{"d_shared_expert": 832, "activation": "tanh_gelu", "routed_scale": 1.0, "balance_loss": 0.000662, "norm_eps": 1e-05}
Below are experts of layer 5 (counted from 0) of a mixture-of-experts language model. Rows are named router (the router's row for the expert), up (a neuron's input weights, with its number) and show model dimensions 64-95. Each number is 50 + 15 x the weight over its row's rms, rounded and kept within 0 to 99.
Before each expert's rows: "comes after" lists some tokens at least twice as common just before its tokens as in all text. This comes from a sample of Wikipedia text that the model never trained on. Tokens count by the router's weight.

# expert 7
comes after: "\n", "| ", "2", "\n\n", "–", ")"
router:44 53 46 45 57 27 39 34 54 68 59 51 63 37 57 46 51 35 52 48 55 65 75 52 40 58 55 52 31 49 48 40
up21:34 68 27 31 51 29 17 50 37 58 34 50 61 58 54 44 36 45 30 63 26 58 53 59 44 39 52 62 61 51 40 41
up22:51 29 53 45 41 73 67 59 38 48 30 13 58 50 45 45 73 65 62 36 32 75 33 60 57 37 36 56 37 57 45 75
up23:45 60 54 44 74 47 66 30 17 48 55 85 43 55 40 30 44 63 66 51 39 33 63 43 52 47 42 43 30 83 39 77
up24:42 68 42 54 80 52 52 58 45 38 49 65 40 45 30 63 66 45 41 32 57 56 35 38 56 63 34 60 31 54 62 32
up25:79 33 36 85 73 45 54 47 62 47 32 49 53 73 44 65 43 39 52 49 49 58 60 67 49 46 74 61 52 31 31 49
up26:67 46 61 66 17 25 64 31 41 24 48 60 61 38 46 40 56 47 58 61 55 45 33 55 47 35 70 37 51 50 74 70
up27:73 54 39 49 67 43 51 43 36 64 62 48 33 80 52 34 48 61 50 71 16 45 30 51 52 61 76 45 34 63 49 53
up28:40 20 39 42 43 47 29 64 58 36 32 70 51 81 61 52 26 05 63 43 49 33 74 59 51 46 36 62 38 39 64 70
up29:48 38 31 67 49 53 62 49 51 31 47 60 61 28 48 46 37 90 27 37 55 79 71 47 64 67 75 46 37 31 47 54
up30:53 70 64 63 37 32 44 54 34 51 74 67 61 55 59 48 28 46 48 57 99 53 56 69 50 56 61 57 72 71 53 42
up31:58 56 37 36 27 55 46 51 61 62 60 30 63 44 42 75 49 58 61 18 16 48 42 76 63 61 70 40 37 31 69 43
up32:65 44 53 45 73 51 48 45 62 54 40 37 49 01 61 53 55 57 48 31 39 59 54 51 60 33 14 52 74 57 45 39
up33:56 29 33 40 91 44 29 51 47 66 73 57 74 56 34 60 56 92 51 50 73 47 49 47 19 60 54 49 70 64 64 61
up34:64 65 48 55 50 42 61 36 62 27 24 58 62 61 42 44 38 22 67 60 52 39 59 58 54 51 51 62 67 56 34 60
up35:61 42 36 36 59 80 43 69 52 62 64 47 29 41 43 69 35 74 50 27 29 47 28 54 39 79 42 46 62 50 80 44
up36:36 43 41 49 78 52 15 39 56 69 47 62 49 81 34 72 22 70 48 67 50 82 74 36 42 78 71 55 21 16 54 50
up37:47 41 53 78 63 16 49 60 52 70 31 73 55 64 38 40 42 65 50 74 37 63 50 50 21 68 33 68 42 45 30 22
up38:61 68 47 72 58 36 60 53 65 59 34 44 38 50 39 49 29 40 35 47 13 37 28 59 43 33 53 79 32 38 26 40
up39:46 35 41 44 70 58 45 67 86 83 77 43 58 45 52 53 56 55 62 47 44 56 41 60 43 56 47 78 52 48 54 31
up40:35 69 88 57 35 40 37 30 38 72 24 24 31 03 23 43 46 06 46 91 23 42 44 50 59 39 36 61 76 51 65 46
up41:31 55 57 54 62 67 59 31 74 51 41 62 30 58 62 44 59 04 49 75 51 50 62 64 59 32 35 49 59 47 54 46
up42:40 33 62 51 62 55 67 67 54 62 57 36 69 82 71 65 39 62 43 56 53 50 57 26 42 66 74 56 93 73 32 35
up43:65 65 31 53 55 48 47 49 55 61 49 52 53 37 36 35 38 53 36 43 47 63 44 44 63 75 70 58 40 26 32 70
up44:41 50 63 53 49 58 76 49 44 66 36 55 64 47 00 51 57 43 64 51 51 49 61 59 37 30 47 47 63 39 42 37
up45:46 45 17 52 66 21 51 41 48 77 50 54 80 52 66 60 30 50 46 40 78 60 49 53 52 63 67 57 52 41 45 21
up46:26 30 44 28 57 67 53 75 75 40 67 47 55 29 49 38 50 30 69 36 62 54 58 29 74 34 68 52 65 61 49 61
up47:50 47 55 59 78 57 46 31 62 38 46 40 60 38 42 30 43 38 75 48 00 54 43 37 47 32 43 49 54 39 46 61
up48:47 50 22 53 24 63 51 24 63 35 47 54 33 56 45 29 70 18 23 35 63 36 33 79 50 34 50 47 47 59 38 55
up49:61 36 08 62 45 52 38 38 63 43 43 31 52 39 66 56 37 43 52 63 58 57 52 32 58 67 60 61 28 57 35 60
up50:50 35 50 68 20 32 40 47 17 81 70 54 18 52 70 49 41 72 30 36 34 48 48 41 53 26 89 57 26 54 29 50
up51:18 71 54 40 54 37 51 33 44 61 67 61 67 43 55 40 39 28 47 72 30 43 35 72 52 39 47 41 57 73 60 31
up52:59 39 40 63 39 51 62 32 62 58 50 57 09 41 39 55 55 48 72 39 60 54 68 82 54 64 49 68 69 32 68 86
up53:63 68 38 76 61 59 55 48 71 42 45 92 31 51 64 40 30 49 41 28 58 38 44 60 40 25 70 34 43 64 65 60
up54:28 68 54 49 45 42 69 71 47 50 62 77 49 46 59 33 40 41 42 60 70 49 52 20 58 47 27 46 42 51 06 26
up55:32 59 52 80 45 40 58 65 70 54 75 45 32 48 40 47 48 08 36 35 54 47 63 56 45 48 44 56 46 50 41 56
up56:52 44 28 34 58 54 36 49 52 69 47 58 64 69 40 35 24 57 23 41 56 57 44 32 51 58 47 34 44 38 62 53
up57:48 71 58 38 54 29 37 36 66 63 56 69 35 42 89 44 31 24 44 49 41 33 39 67 38 54 51 45 01 50 30 57
up58:45 30 41 40 50 90 61 58 36 16 50 47 25 65 45 82 68 52 60 40 52 63 35 69 73 54 52 66 52 64 60 70
up59:55 43 50 40 96 56 32 76 75 36 79 31 43 72 41 64 39 52 52 45 84 64 48 42 52 57 45 59 49 51 36 25
up60:61 56 27 47 50 29 70 78 33 62 50 37 74 51 21 62 55 40 62 72 56 69 66 22 37 58 82 41 65 49 41 30
up61:74 11 55 35 52 47 59 36 68 51 31 60 16 25 39 59 51 28 39 59 32 74 37 63 72 39 55 66 58 42 17 33
up62:56 15 34 43 50 37 28 37 63 61 69 48 32 37 30 48 19 45 55 76 52 51 54 48 52 56 38 66 48 61 43 66
up63:51 48 42 67 39 24 40 27 18 31 67 47 59 40 36 51 58 53 66 53 60 37 42 44 61 51 52 42 57 57 47 55
up64:56 40 65 54 60 52 59 28 60 74 71 52 75 40 18 40 46 58 53 23 37 46 15 71 31 49 60 57 33 75 56 67
up65:64 35 22 59 78 54 38 62 37 59 56 44 76 55 55 78 49 47 16 28 61 28 66 62 39 31 55 46 31 66 31 31
up66:48 54 31 34 23 73 38 50 42 78 58 32 51 40 53 52 70 45 43 57 36 53 69 29 36 64 24 56 45 14 24 45
up67:50 71 41 84 28 36 70 57 54 61 26 15 67 65 59 40 52 62 44 56 20 34 16 60 37 77 63 39 44 42 36 38
up68:52 31 61 44 42 28 34 56 34 36 45 68 74 75 25 37 32 61 62 80 39 55 27 80 65 45 74 52 36 34 72 67
up69:53 34 52 39 32 55 39 24 70 37 70 48 52 71 71 43 37 47 45 63 64 54 38 69 52 58 74 63 57 53 27 37
up70:44 21 35 58 51 66 47 69 39 61 70 61 50 61 62 34 53 45 59 47 79 39 31 52 43 35 42 59 64 49 65 36

# expert 15
comes after: "\n", "\n\n", "|", " |", "-", ";"
router:50 33 48 46 51 37 48 56 26 60 60 60 51 64 70 56 47 19 59 50 49 33 58 33 55 38 71 44 27 48 60 56
up21:68 64 49 12 57 39 65 74 40 47 53 44 65 53 46 64 36 54 62 67 65 56 89 28 60 54 54 47 71 57 53 65
up22:36 40 36 33 45 40 43 45 46 59 70 71 54 46 50 72 20 53 51 22 71 61 59 34 39 58 60 46 45 39 62 31
up23:63 61 53 17 41 41 40 80 45 26 36 21 69 42 61 70 25 68 46 51 57 65 47 29 35 57 48 44 62 78 70 60
up24:66 60 61 39 44 38 63 48 61 76 39 57 56 60 53 37 54 55 62 84 29 46 33 47 68 81 34 39 57 49 52 47
up25:34 56 48 24 36 47 77 43 62 58 69 11 59 44 49 53 30 57 80 53 61 83 55 36 83 57 99 50 59 73 36 39
up26:63 59 47 88 84 45 99 82 69 31 59 26 28 60 42 41 31 38 79 54 57 58 55 43 48 57 67 47 54 57 61 58
up27:65 32 43 37 80 44 54 32 55 37 42 63 32 59 29 50 47 47 57 75 31 48 54 47 50 40 77 59 39 46 39 33
up28:60 53 42 50 52 32 41 38 58 43 14 37 99 19 45 40 44 58 40 58 88 58 71 24 52 45 47 46 22 65 70 54
up29:68 25 47 46 54 64 23 49 66 42 77 72 44 48 37 55 39 31 64 83 54 69 29 52 57 42 46 48 45 45 54 55
up30:66 40 40 62 54 55 53 52 63 50 59 67 52 42 35 51 68 36 55 60 52 45 54 50 25 51 66 50 73 68 79 41
up31:53 38 64 22 44 61 70 58 23 48 42 51 56 60 74 69 65 50 49 40 73 44 47 49 51 50 39 53 30 47 56 76
up32:59 75 22 36 46 32 65 38 41 38 61 38 40 49 44 46 58 42 49 56 21 28 31 50 32 36 32 53 68 74 41 73
up33:51 36 32 37 66 50 55 39 53 61 57 62 69 72 28 45 62 50 26 61 56 76 59 29 47 53 23 50 46 31 58 55
up34:64 40 52 46 54 40 58 31 43 41 42 55 30 42 58 06 41 34 78 63 43 53 31 54 74 49 48 54 70 44 42 81
up35:40 18 47 59 69 60 54 62 57 44 37 54 38 50 40 61 46 38 30 36 38 35 40 57 55 43 44 49 70 50 69 63
up36:52 65 42 43 42 41 61 51 48 58 67 54 59 37 67 64 46 48 40 42 46 50 53 56 60 57 67 58 41 76 35 67
up37:59 42 22 54 47 46 36 61 62 41 46 41 54 36 30 60 27 49 29 36 78 63 34 58 20 30 36 54 60 45 68 39
up38:45 41 40 54 59 19 62 66 74 40 30 30 29 13 60 58 73 75 57 50 59 59 62 55 37 28 29 43 22 38 38 50
up39:70 28 29 82 68 39 58 39 48 44 75 48 66 60 52 67 29 50 38 68 57 65 27 30 40 60 45 53 17 41 43 18
up40:19 46 09 49 27 29 38 28 56 56 41 46 19 57 68 77 58 57 68 63 54 36 29 49 51 49 56 42 25 39 24 58
up41:40 42 64 17 54 38 70 30 44 61 55 50 26 27 65 46 59 46 68 33 55 57 62 61 53 61 33 63 45 49 34 48
up42:61 37 35 57 68 44 48 40 56 54 57 55 35 52 52 64 77 56 37 52 46 25 70 45 42 43 56 48 63 64 53 52
up43:69 75 82 31 44 03 55 60 50 49 45 23 42 60 47 59 56 49 72 91 73 62 36 45 33 56 36 54 57 47 32 61
up44:48 49 33 67 53 44 73 63 56 63 68 50 58 37 53 53 71 34 55 43 65 51 35 20 63 23 34 56 61 49 27 39
up45:37 57 49 34 25 69 51 32 25 21 46 47 33 56 61 56 39 69 28 64 71 39 41 40 61 59 51 37 55 43 69 73
up46:49 68 37 53 62 52 40 40 39 43 59 45 40 40 34 19 38 62 59 53 56 45 50 61 67 53 66 37 58 53 31 66
up47:42 54 34 45 70 65 40 46 50 78 84 40 74 67 67 42 61 63 37 36 61 41 68 56 50 44 41 40 58 44 43 43
up48:65 33 59 44 56 41 61 40 49 61 48 55 47 56 45 67 72 45 18 47 60 35 48 74 55 52 27 44 64 17 61 48
up49:62 49 36 29 44 64 42 55 67 46 69 55 26 59 43 47 30 40 33 56 30 39 46 46 46 58 60 50 89 61 70 58
up50:48 43 35 35 39 52 35 40 67 44 51 43 44 56 38 59 52 31 35 44 26 41 49 42 38 54 48 50 41 36 56 32
up51:42 40 34 58 64 33 39 74 42 38 36 15 31 59 64 59 35 43 39 73 66 44 51 39 55 33 40 51 65 74 39 38
up52:64 60 60 45 37 59 76 34 59 24 51 49 45 43 40 61 67 56 57 49 31 47 53 52 67 20 21 57 59 54 99 44
up53:56 54 74 53 49 38 28 74 34 39 54 33 84 70 54 53 55 44 80 37 47 34 40 42 57 54 39 45 56 67 22 34
up54:91 61 56 42 52 77 46 33 59 49 60 49 56 65 43 58 75 65 38 55 72 29 49 43 27 52 66 54 29 60 36 70
up55:89 63 55 50 57 39 49 81 49 58 47 27 29 67 60 61 61 59 43 51 43 53 40 50 67 71 57 52 37 50 64 37
up56:78 72 27 26 42 54 26 48 62 63 45 47 59 65 66 47 39 35 42 28 08 33 91 52 64 36 28 44 59 57 62 47
up57:51 41 51 50 39 38 41 54 61 57 49 58 69 43 54 73 58 40 44 65 68 29 40 60 55 71 46 35 33 38 79 41
up58:42 40 49 65 67 41 17 37 54 45 54 83 60 67 53 50 53 48 36 64 50 54 47 53 55 43 57 73 32 57 20 58
up59:50 51 47 34 48 30 63 59 59 66 47 34 47 46 45 51 24 43 58 46 77 78 28 65 46 77 30 53 48 68 37 29
up60:39 65 33 55 27 47 51 64 23 40 26 50 31 36 38 37 60 68 51 75 52 44 55 22 52 52 42 55 61 49 71 63
up61:77 45 48 70 43 61 46 46 50 59 58 38 31 62 66 72 77 54 41 74 70 62 59 55 38 50 50 47 34 35 39 40
up62:59 49 50 35 61 74 60 44 44 73 78 47 46 73 23 45 48 27 56 68 41 63 48 60 68 32 20 55 35 28 72 66
up63:78 28 48 31 62 41 46 37 50 61 36 34 63 30 52 45 27 52 41 90 61 56 31 60 41 62 91 37 50 38 17 37
up64:28 42 29 45 58 66 19 60 41 66 71 47 29 18 52 63 00 78 27 61 53 39 41 61 60 42 43 40 40 50 46 28
up65:57 27 68 21 40 49 70 56 67 82 30 54 39 41 43 61 42 38 28 54 48 62 71 44 16 64 44 33 48 57 45 46
up66:63 51 63 43 60 24 61 37 69 62 37 50 73 54 62 37 27 55 53 49 79 56 21 54 49 52 49 56 93 52 48 37
up67:41 15 77 45 59 55 66 50 49 48 61 54 67 63 57 69 31 31 00 50 86 40 42 78 49 46 37 48 46 33 49 63
up68:84 19 42 27 54 52 60 73 46 46 45 50 68 59 60 51 53 53 67 68 75 49 53 35 47 49 90 48 53 42 63 46
up69:60 49 38 45 61 45 17 78 78 61 26 45 58 42 61 27 82 52 19 49 28 64 59 65 50 31 57 57 49 34 42 69
up70:53 63 58 50 69 20 04 62 66 63 60 51 29 37 63 27 47 26 46 75 37 52 33 39 44 43 35 61 43 29 27 46

# expert 1
comes after: "2", "1", "–", "0", " (age ", " League"
router:73 39 38 14 49 36 48 52 78 63 37 47 34 30 47 35 50 28 67 49 49 61 44 54 55 38 34 49 56 68 59 45
up21:50 49 41 50 53 64 30 48 47 47 28 57 56 29 29 29 41 70 52 44 18 90 43 57 45 49 51 59 67 61 86 55
up22:57 17 59 56 60 33 30 69 87 80 48 59 50 41 31 48 45 61 72 31 70 74 47 39 16 60 56 46 62 54 62 32
up23:57 72 46 38 46 27 47 66 47 63 47 70 48 37 52 30 36 30 68 29 67 49 39 29 47 59 53 52 38 66 35 33
up24:70 60 69 61 75 46 67 45 35 58 41 79 75 44 41 55 53 65 30 11 32 55 20 43 38 47 55 57 54 36 72 42
up25:30 39 44 52 63 38 31 74 62 78 22 53 51 48 56 60 30 53 30 38 62 76 65 57 47 60 31 54 48 58 36 24
up26:34 93 37 81 43 63 58 52 47 55 39 42 44 38 40 41 37 55 38 39 49 45 38 50 47 33 48 52 70 68 46 29
up27:39 53 55 37 53 36 87 27 60 66 22 44 31 56 52 30 45 57 32 45 56 64 58 54 36 43 58 39 43 25 69 34
up28:60 50 30 49 67 33 61 33 64 50 42 39 33 67 30 40 37 42 59 55 21 27 62 40 42 36 68 56 54 59 48 52
up29:97 34 62 13 35 30 46 45 69 39 84 47 58 23 43 54 28 48 50 43 31 42 42 56 50 41 55 46 68 60 73 23
up30:52 29 22 56 74 51 49 56 17 60 54 46 22 68 32 66 39 55 56 36 48 75 52 71 45 45 72 34 53 54 40 52
up31:74 67 40 53 49 35 47 47 54 46 76 41 50 81 68 37 29 61 52 45 81 31 38 65 45 55 26 43 44 75 73 58
up32:67 54 58 35 46 96 90 80 48 45 25 53 54 46 55 69 71 40 72 83 70 76 62 36 71 45 80 66 50 52 49 43
up33:71 52 50 63 83 50 48 62 97 75 00 52 66 31 71 49 48 28 48 27 43 51 41 41 24 51 69 39 58 53 55 57
up34:54 29 41 22 44 54 77 71 48 87 54 50 62 62 45 65 54 55 60 38 38 57 69 51 47 68 60 51 32 42 54 32
up35:50 24 23 60 44 50 86 46 61 49 47 63 42 42 57 52 50 36 66 44 38 68 73 59 38 67 46 55 54 57 65 34
up36:65 52 41 19 61 32 27 39 53 51 65 58 38 64 61 33 38 49 54 00 47 68 64 38 44 50 34 61 57 44 58 41
up37:37 52 47 46 70 54 62 58 72 39 44 33 47 64 47 57 51 19 49 51 27 19 40 38 40 41 64 67 57 62 27 38
up38:62 34 77 40 89 23 25 55 61 71 37 81 37 62 54 52 37 40 38 64 72 93 58 50 48 58 82 63 40 64 22 13
up39:65 70 43 46 45 59 51 49 45 88 39 26 45 39 38 53 58 39 48 47 44 63 38 36 50 67 31 49 56 72 69 63
up40:50 73 66 77 13 31 87 32 52 70 55 45 45 34 57 37 49 76 65 56 78 55 41 61 18 66 53 52 60 54 62 75
up41:64 36 41 55 79 41 67 33 54 81 50 68 33 49 55 80 59 38 21 61 56 85 61 56 76 49 54 58 53 35 69 47
up42:46 59 41 31 61 28 66 56 67 62 22 71 36 29 23 86 64 56 43 36 54 63 76 66 54 39 80 41 58 50 39 30
up43:33 36 32 38 57 56 58 76 46 77 41 55 39 44 38 18 53 70 51 44 31 40 67 65 42 65 78 39 32 54 56 43
up44:70 41 71 67 55 40 53 65 47 86 46 27 36 55 65 61 50 57 82 74 62 58 52 46 39 53 36 57 58 51 48 29
up45:57 44 76 41 51 44 23 63 54 63 56 27 50 52 45 45 41 39 46 60 45 45 34 24 31 39 31 61 27 49 50 42
up46:73 19 49 39 70 47 42 47 31 47 29 38 36 56 47 67 14 56 21 62 68 88 33 22 58 35 53 60 46 64 39 43
up47:40 83 71 41 16 47 26 46 52 23 29 60 67 28 46 23 51 70 55 39 54 47 34 43 32 44 43 46 42 67 74 40
up48:59 39 44 52 40 61 24 53 79 44 39 46 69 65 79 35 75 46 62 57 50 51 37 33 51 53 58 48 45 48 55 82
up49:28 64 44 42 60 57 67 40 61 58 76 45 42 37 51 53 79 22 84 28 72 10 57 65 57 52 45 51 47 62 34 72
up50:70 66 71 61 51 51 53 34 30 34 41 37 55 75 33 45 49 64 44 64 51 52 39 20 47 47 46 58 18 49 34 45
up51:45 58 56 58 56 52 50 45 52 62 52 72 44 32 75 14 49 57 53 53 56 79 52 34 32 70 19 49 46 48 58 53
up52:45 86 46 55 42 34 58 49 63 32 77 44 58 47 63 46 99 58 67 81 21 57 40 53 42 62 34 58 61 34 50 46
up53:48 19 19 52 65 74 31 46 49 31 68 32 54 60 56 25 48 54 48 42 73 72 33 37 35 43 78 39 44 51 52 26
up54:71 41 57 46 46 56 55 50 51 38 36 75 65 56 42 01 40 58 47 65 47 37 31 64 21 41 62 59 45 59 54 54
up55:91 29 41 32 53 59 40 39 53 72 38 37 46 52 55 19 67 60 27 71 61 35 48 67 55 48 47 51 61 48 54 58
up56:40 43 34 36 69 63 99 50 36 92 38 46 41 51 55 67 49 41 32 65 61 80 53 58 65 43 53 64 87 34 56 34
up57:55 77 33 51 43 37 23 69 64 65 42 01 33 71 68 20 56 60 46 42 60 61 42 55 54 44 40 61 58 56 54 44
up58:51 36 64 51 45 36 52 47 22 21 37 57 62 50 43 43 47 35 84 58 34 45 36 29 66 63 56 37 48 13 60 65
up59:55 58 39 42 57 50 47 68 50 42 48 57 65 40 59 59 30 55 52 23 51 28 64 19 90 25 59 56 34 22 39 25
up60:48 38 39 46 53 50 54 67 36 35 38 35 68 38 57 71 44 41 74 40 57 63 52 73 68 64 41 57 35 30 46 74
up61:40 48 79 29 58 76 26 73 34 64 61 55 32 42 54 61 64 41 64 34 50 37 50 53 63 56 49 67 45 47 34 56
up62:38 78 39 51 31 40 78 46 62 42 54 52 58 47 51 39 56 43 75 68 38 62 61 38 70 37 51 49 61 30 57 57
up63:44 30 67 30 42 32 35 33 64 54 48 45 52 80 48 28 31 64 46 31 47 62 62 45 44 52 44 52 39 58 55 39
up64:77 63 35 41 72 33 61 49 53 60 77 12 47 29 44 62 39 45 44 39 76 76 39 62 48 56 50 53 47 53 40 39
up65:38 19 37 55 57 58 43 35 39 60 82 40 38 74 50 51 20 37 39 18 41 52 58 52 61 41 43 44 61 34 50 19
up66:29 60 75 50 46 46 54 56 38 76 45 16 32 48 56 77 52 55 47 52 80 83 56 53 47 58 53 62 24 46 41 65
up67:38 60 49 27 39 46 35 66 76 52 22 55 49 40 48 65 31 37 73 42 73 27 59 52 58 54 64 49 76 53 42 45
up68:39 41 72 37 47 47 40 66 46 44 64 33 75 66 31 44 83 63 58 27 47 59 50 53 79 48 44 48 72 40 73 50
up69:39 41 43 49 57 53 31 54 85 67 17 35 57 37 42 54 27 47 53 64 18 58 36 50 38 45 29 45 61 64 63 43
up70:67 57 55 34 51 27 41 58 50 41 58 45 64 85 46 47 65 51 22 31 54 80 60 69 21 49 36 50 40 40 43 18

# expert 5
comes after: " | ", " ", ".", "–", "; ", ": "
router:32 43 21 34 68 44 51 62 38 61 64 58 46 51 46 49 40 56 22 56 62 32 41 56 64 72 31 51 17 69 57 49
up21:46 77 22 66 75 71 41 41 61 41 40 73 78 64 45 61 29 49 26 64 60 49 50 44 50 55 55 60 29 37 60 20
up22:38 36 57 73 80 35 73 55 24 54 49 35 24 53 74 67 27 33 15 37 31 53 57 32 52 44 34 39 44 47 44 57
up23:46 59 26 28 59 50 20 65 56 46 55 22 70 69 42 59 38 51 44 62 58 61 48 57 70 35 58 55 66 56 23 66
up24:65 40 51 37 65 63 41 55 60 29 49 69 41 60 00 49 50 53 34 46 72 43 62 57 45 54 49 44 47 46 67 62
up25:57 57 46 75 43 50 60 56 65 65 07 35 61 30 50 65 24 34 60 71 44 50 38 43 52 57 23 53 54 49 48 31
up26:39 38 50 50 40 45 30 77 40 54 32 58 50 56 41 19 23 47 49 54 29 57 27 41 51 53 81 51 41 55 57 08
up27:37 43 25 55 47 41 17 60 66 46 49 43 65 49 44 55 30 64 38 42 30 25 39 59 49 58 24 54 38 61 53 40
up28:44 69 72 58 43 61 74 58 61 30 41 44 62 39 60 09 67 47 38 45 26 65 47 34 38 23 79 47 52 58 34 00
up29:70 61 69 26 57 38 46 65 37 43 43 29 49 22 57 47 30 45 57 43 63 46 64 29 46 26 54 43 40 45 41 41
up30:29 43 53 38 29 34 32 08 44 64 56 45 40 53 58 43 57 33 34 59 42 59 38 52 66 59 43 71 68 55 68 47
up31:36 47 51 43 90 54 41 55 42 63 35 47 45 35 61 65 18 17 57 49 24 59 52 60 56 66 53 54 62 50 20 35
up32:40 21 49 35 60 26 43 59 61 17 54 40 75 65 54 62 84 46 40 44 57 61 68 44 47 31 39 58 51 26 59 67
up33:66 66 53 24 18 46 71 15 62 43 58 48 21 40 40 61 53 60 55 41 72 63 69 40 80 81 31 62 24 36 45 39
up34:66 69 73 59 59 58 72 67 73 75 38 32 36 71 63 49 36 48 43 57 58 59 56 33 49 31 31 58 41 43 54 34
up35:53 60 76 71 63 64 57 54 34 56 80 42 55 61 39 47 62 63 60 63 21 61 40 45 55 38 55 50 71 50 51 25
up36:39 40 27 51 21 70 52 19 29 53 38 43 55 71 60 52 61 74 69 39 65 42 40 45 20 43 56 50 61 47 25 47
up37:60 23 33 40 40 36 34 43 64 80 66 47 47 69 51 76 63 21 56 58 60 41 32 50 69 58 41 71 72 64 41 41
up38:52 58 55 50 16 38 64 76 60 53 40 51 61 53 28 41 61 24 52 51 46 59 81 37 48 45 31 67 50 43 57 52
up39:52 40 34 70 47 56 48 46 28 57 36 62 47 04 39 54 43 49 62 51 34 46 71 62 73 61 41 48 63 42 40 85
up40:65 30 29 33 61 49 28 68 53 64 54 42 16 57 39 63 17 65 69 52 55 47 37 50 28 35 55 72 67 56 45 44
up41:59 46 34 61 75 08 30 52 49 54 44 58 47 77 70 65 54 42 69 64 44 58 53 59 71 55 42 56 51 47 66 61
up42:73 36 73 39 53 41 44 08 51 41 44 33 68 41 52 37 46 62 81 49 59 63 56 27 54 77 51 41 73 48 70 35
up43:46 74 56 83 65 40 60 49 56 53 25 44 63 36 72 39 48 50 47 76 55 88 51 59 62 35 32 55 71 63 31 38
up44:64 55 41 50 31 24 53 60 13 48 47 22 53 49 70 43 60 31 61 66 27 65 28 42 29 70 55 51 47 65 40 33
up45:41 22 39 22 36 63 51 48 67 33 57 51 43 40 61 06 49 45 42 47 33 38 49 58 37 47 71 67 51 44 58 56
up46:48 55 53 60 31 42 70 48 49 48 54 46 41 18 54 41 30 56 60 60 43 54 53 39 61 52 51 47 42 46 47 32
up47:60 56 84 57 51 16 71 43 41 81 57 42 40 58 50 28 30 42 40 61 57 34 42 38 74 66 42 55 33 45 68 37
up48:43 53 65 42 73 32 35 33 87 25 36 66 59 39 52 38 45 61 49 75 58 70 49 42 20 46 33 53 72 31 44 45
up49:78 51 52 86 58 57 56 33 45 73 83 60 36 66 52 34 35 62 65 48 71 39 37 48 28 28 62 43 50 38 50 51
up50:40 33 36 41 84 64 41 74 36 56 39 57 48 62 50 67 59 43 67 59 43 41 51 55 60 77 71 53 34 46 31 51
up51:41 65 44 76 52 34 57 43 61 63 66 24 50 70 49 80 59 96 31 51 23 56 44 66 28 57 48 57 52 37 73 45
up52:39 34 77 37 45 58 80 48 19 38 74 52 45 36 43 40 67 41 61 36 71 45 69 35 37 57 41 47 54 38 42 55
up53:33 77 59 54 55 47 32 61 23 48 37 66 08 33 75 60 60 59 26 30 45 48 57 45 45 21 54 56 48 55 28 89
up54:54 67 75 31 93 60 75 40 45 38 53 54 32 54 58 37 30 89 58 50 70 32 46 55 53 66 55 42 64 35 35 59
up55:72 50 57 53 54 36 77 40 44 48 38 49 38 51 54 31 68 63 48 72 52 66 58 30 69 38 54 49 56 57 55 60
up56:45 00 57 80 64 65 24 51 29 63 51 58 53 28 38 58 44 31 52 20 40 70 31 39 41 37 48 44 32 64 62 37
up57:32 25 61 38 51 55 47 36 48 43 97 37 40 40 21 63 57 43 48 22 45 28 60 42 34 47 73 55 47 54 54 60
up58:47 77 50 30 51 61 23 54 59 48 45 54 61 59 54 91 75 30 32 53 61 35 40 53 65 52 58 57 59 66 73 64
up59:59 29 69 61 46 47 78 37 63 33 73 56 37 55 35 32 48 52 34 40 43 85 60 63 61 48 51 48 54 39 48 68
up60:37 63 51 39 54 19 53 85 51 55 58 35 17 43 38 36 33 36 57 26 43 56 43 61 49 76 45 52 54 59 41 33
up61:42 75 57 61 52 49 31 55 50 22 57 36 59 47 63 60 44 62 37 60 63 58 80 38 69 50 74 61 49 54 71 57
up62:36 30 46 48 55 48 64 76 59 70 53 70 51 37 48 46 23 46 86 50 40 57 85 39 36 60 54 54 50 54 34 50
up63:47 66 44 41 42 51 66 52 57 77 39 76 54 70 66 26 19 65 31 70 41 48 40 42 41 52 41 52 39 54 50 75
up64:52 22 75 41 59 26 65 56 44 50 47 45 71 73 42 66 62 33 40 19 55 50 47 43 47 43 59 34 56 48 60 57
up65:56 55 23 54 55 69 46 44 44 75 45 63 40 70 50 38 26 53 71 43 23 55 19 69 52 70 54 59 45 69 22 62
up66:47 75 20 66 61 40 47 68 44 69 83 49 24 53 44 10 40 66 31 71 45 73 52 71 60 36 56 58 41 55 71 18
up67:59 53 41 37 78 43 37 36 59 75 62 24 65 67 47 57 48 45 41 84 29 63 36 55 54 19 62 66 52 63 25 57
up68:60 63 64 53 55 39 62 63 36 59 37 00 43 42 54 66 49 65 62 53 44 41 52 37 55 73 63 58 46 40 61 47
up69:32 65 50 36 43 35 39 35 62 58 73 55 45 33 58 59 38 66 64 47 44 59 42 37 14 50 44 61 31 38 55 37
up70:61 51 36 63 58 42 50 26 80 57 42 54 53 45 36 38 39 27 46 45 02 78 55 60 54 51 62 66 32 47 39 58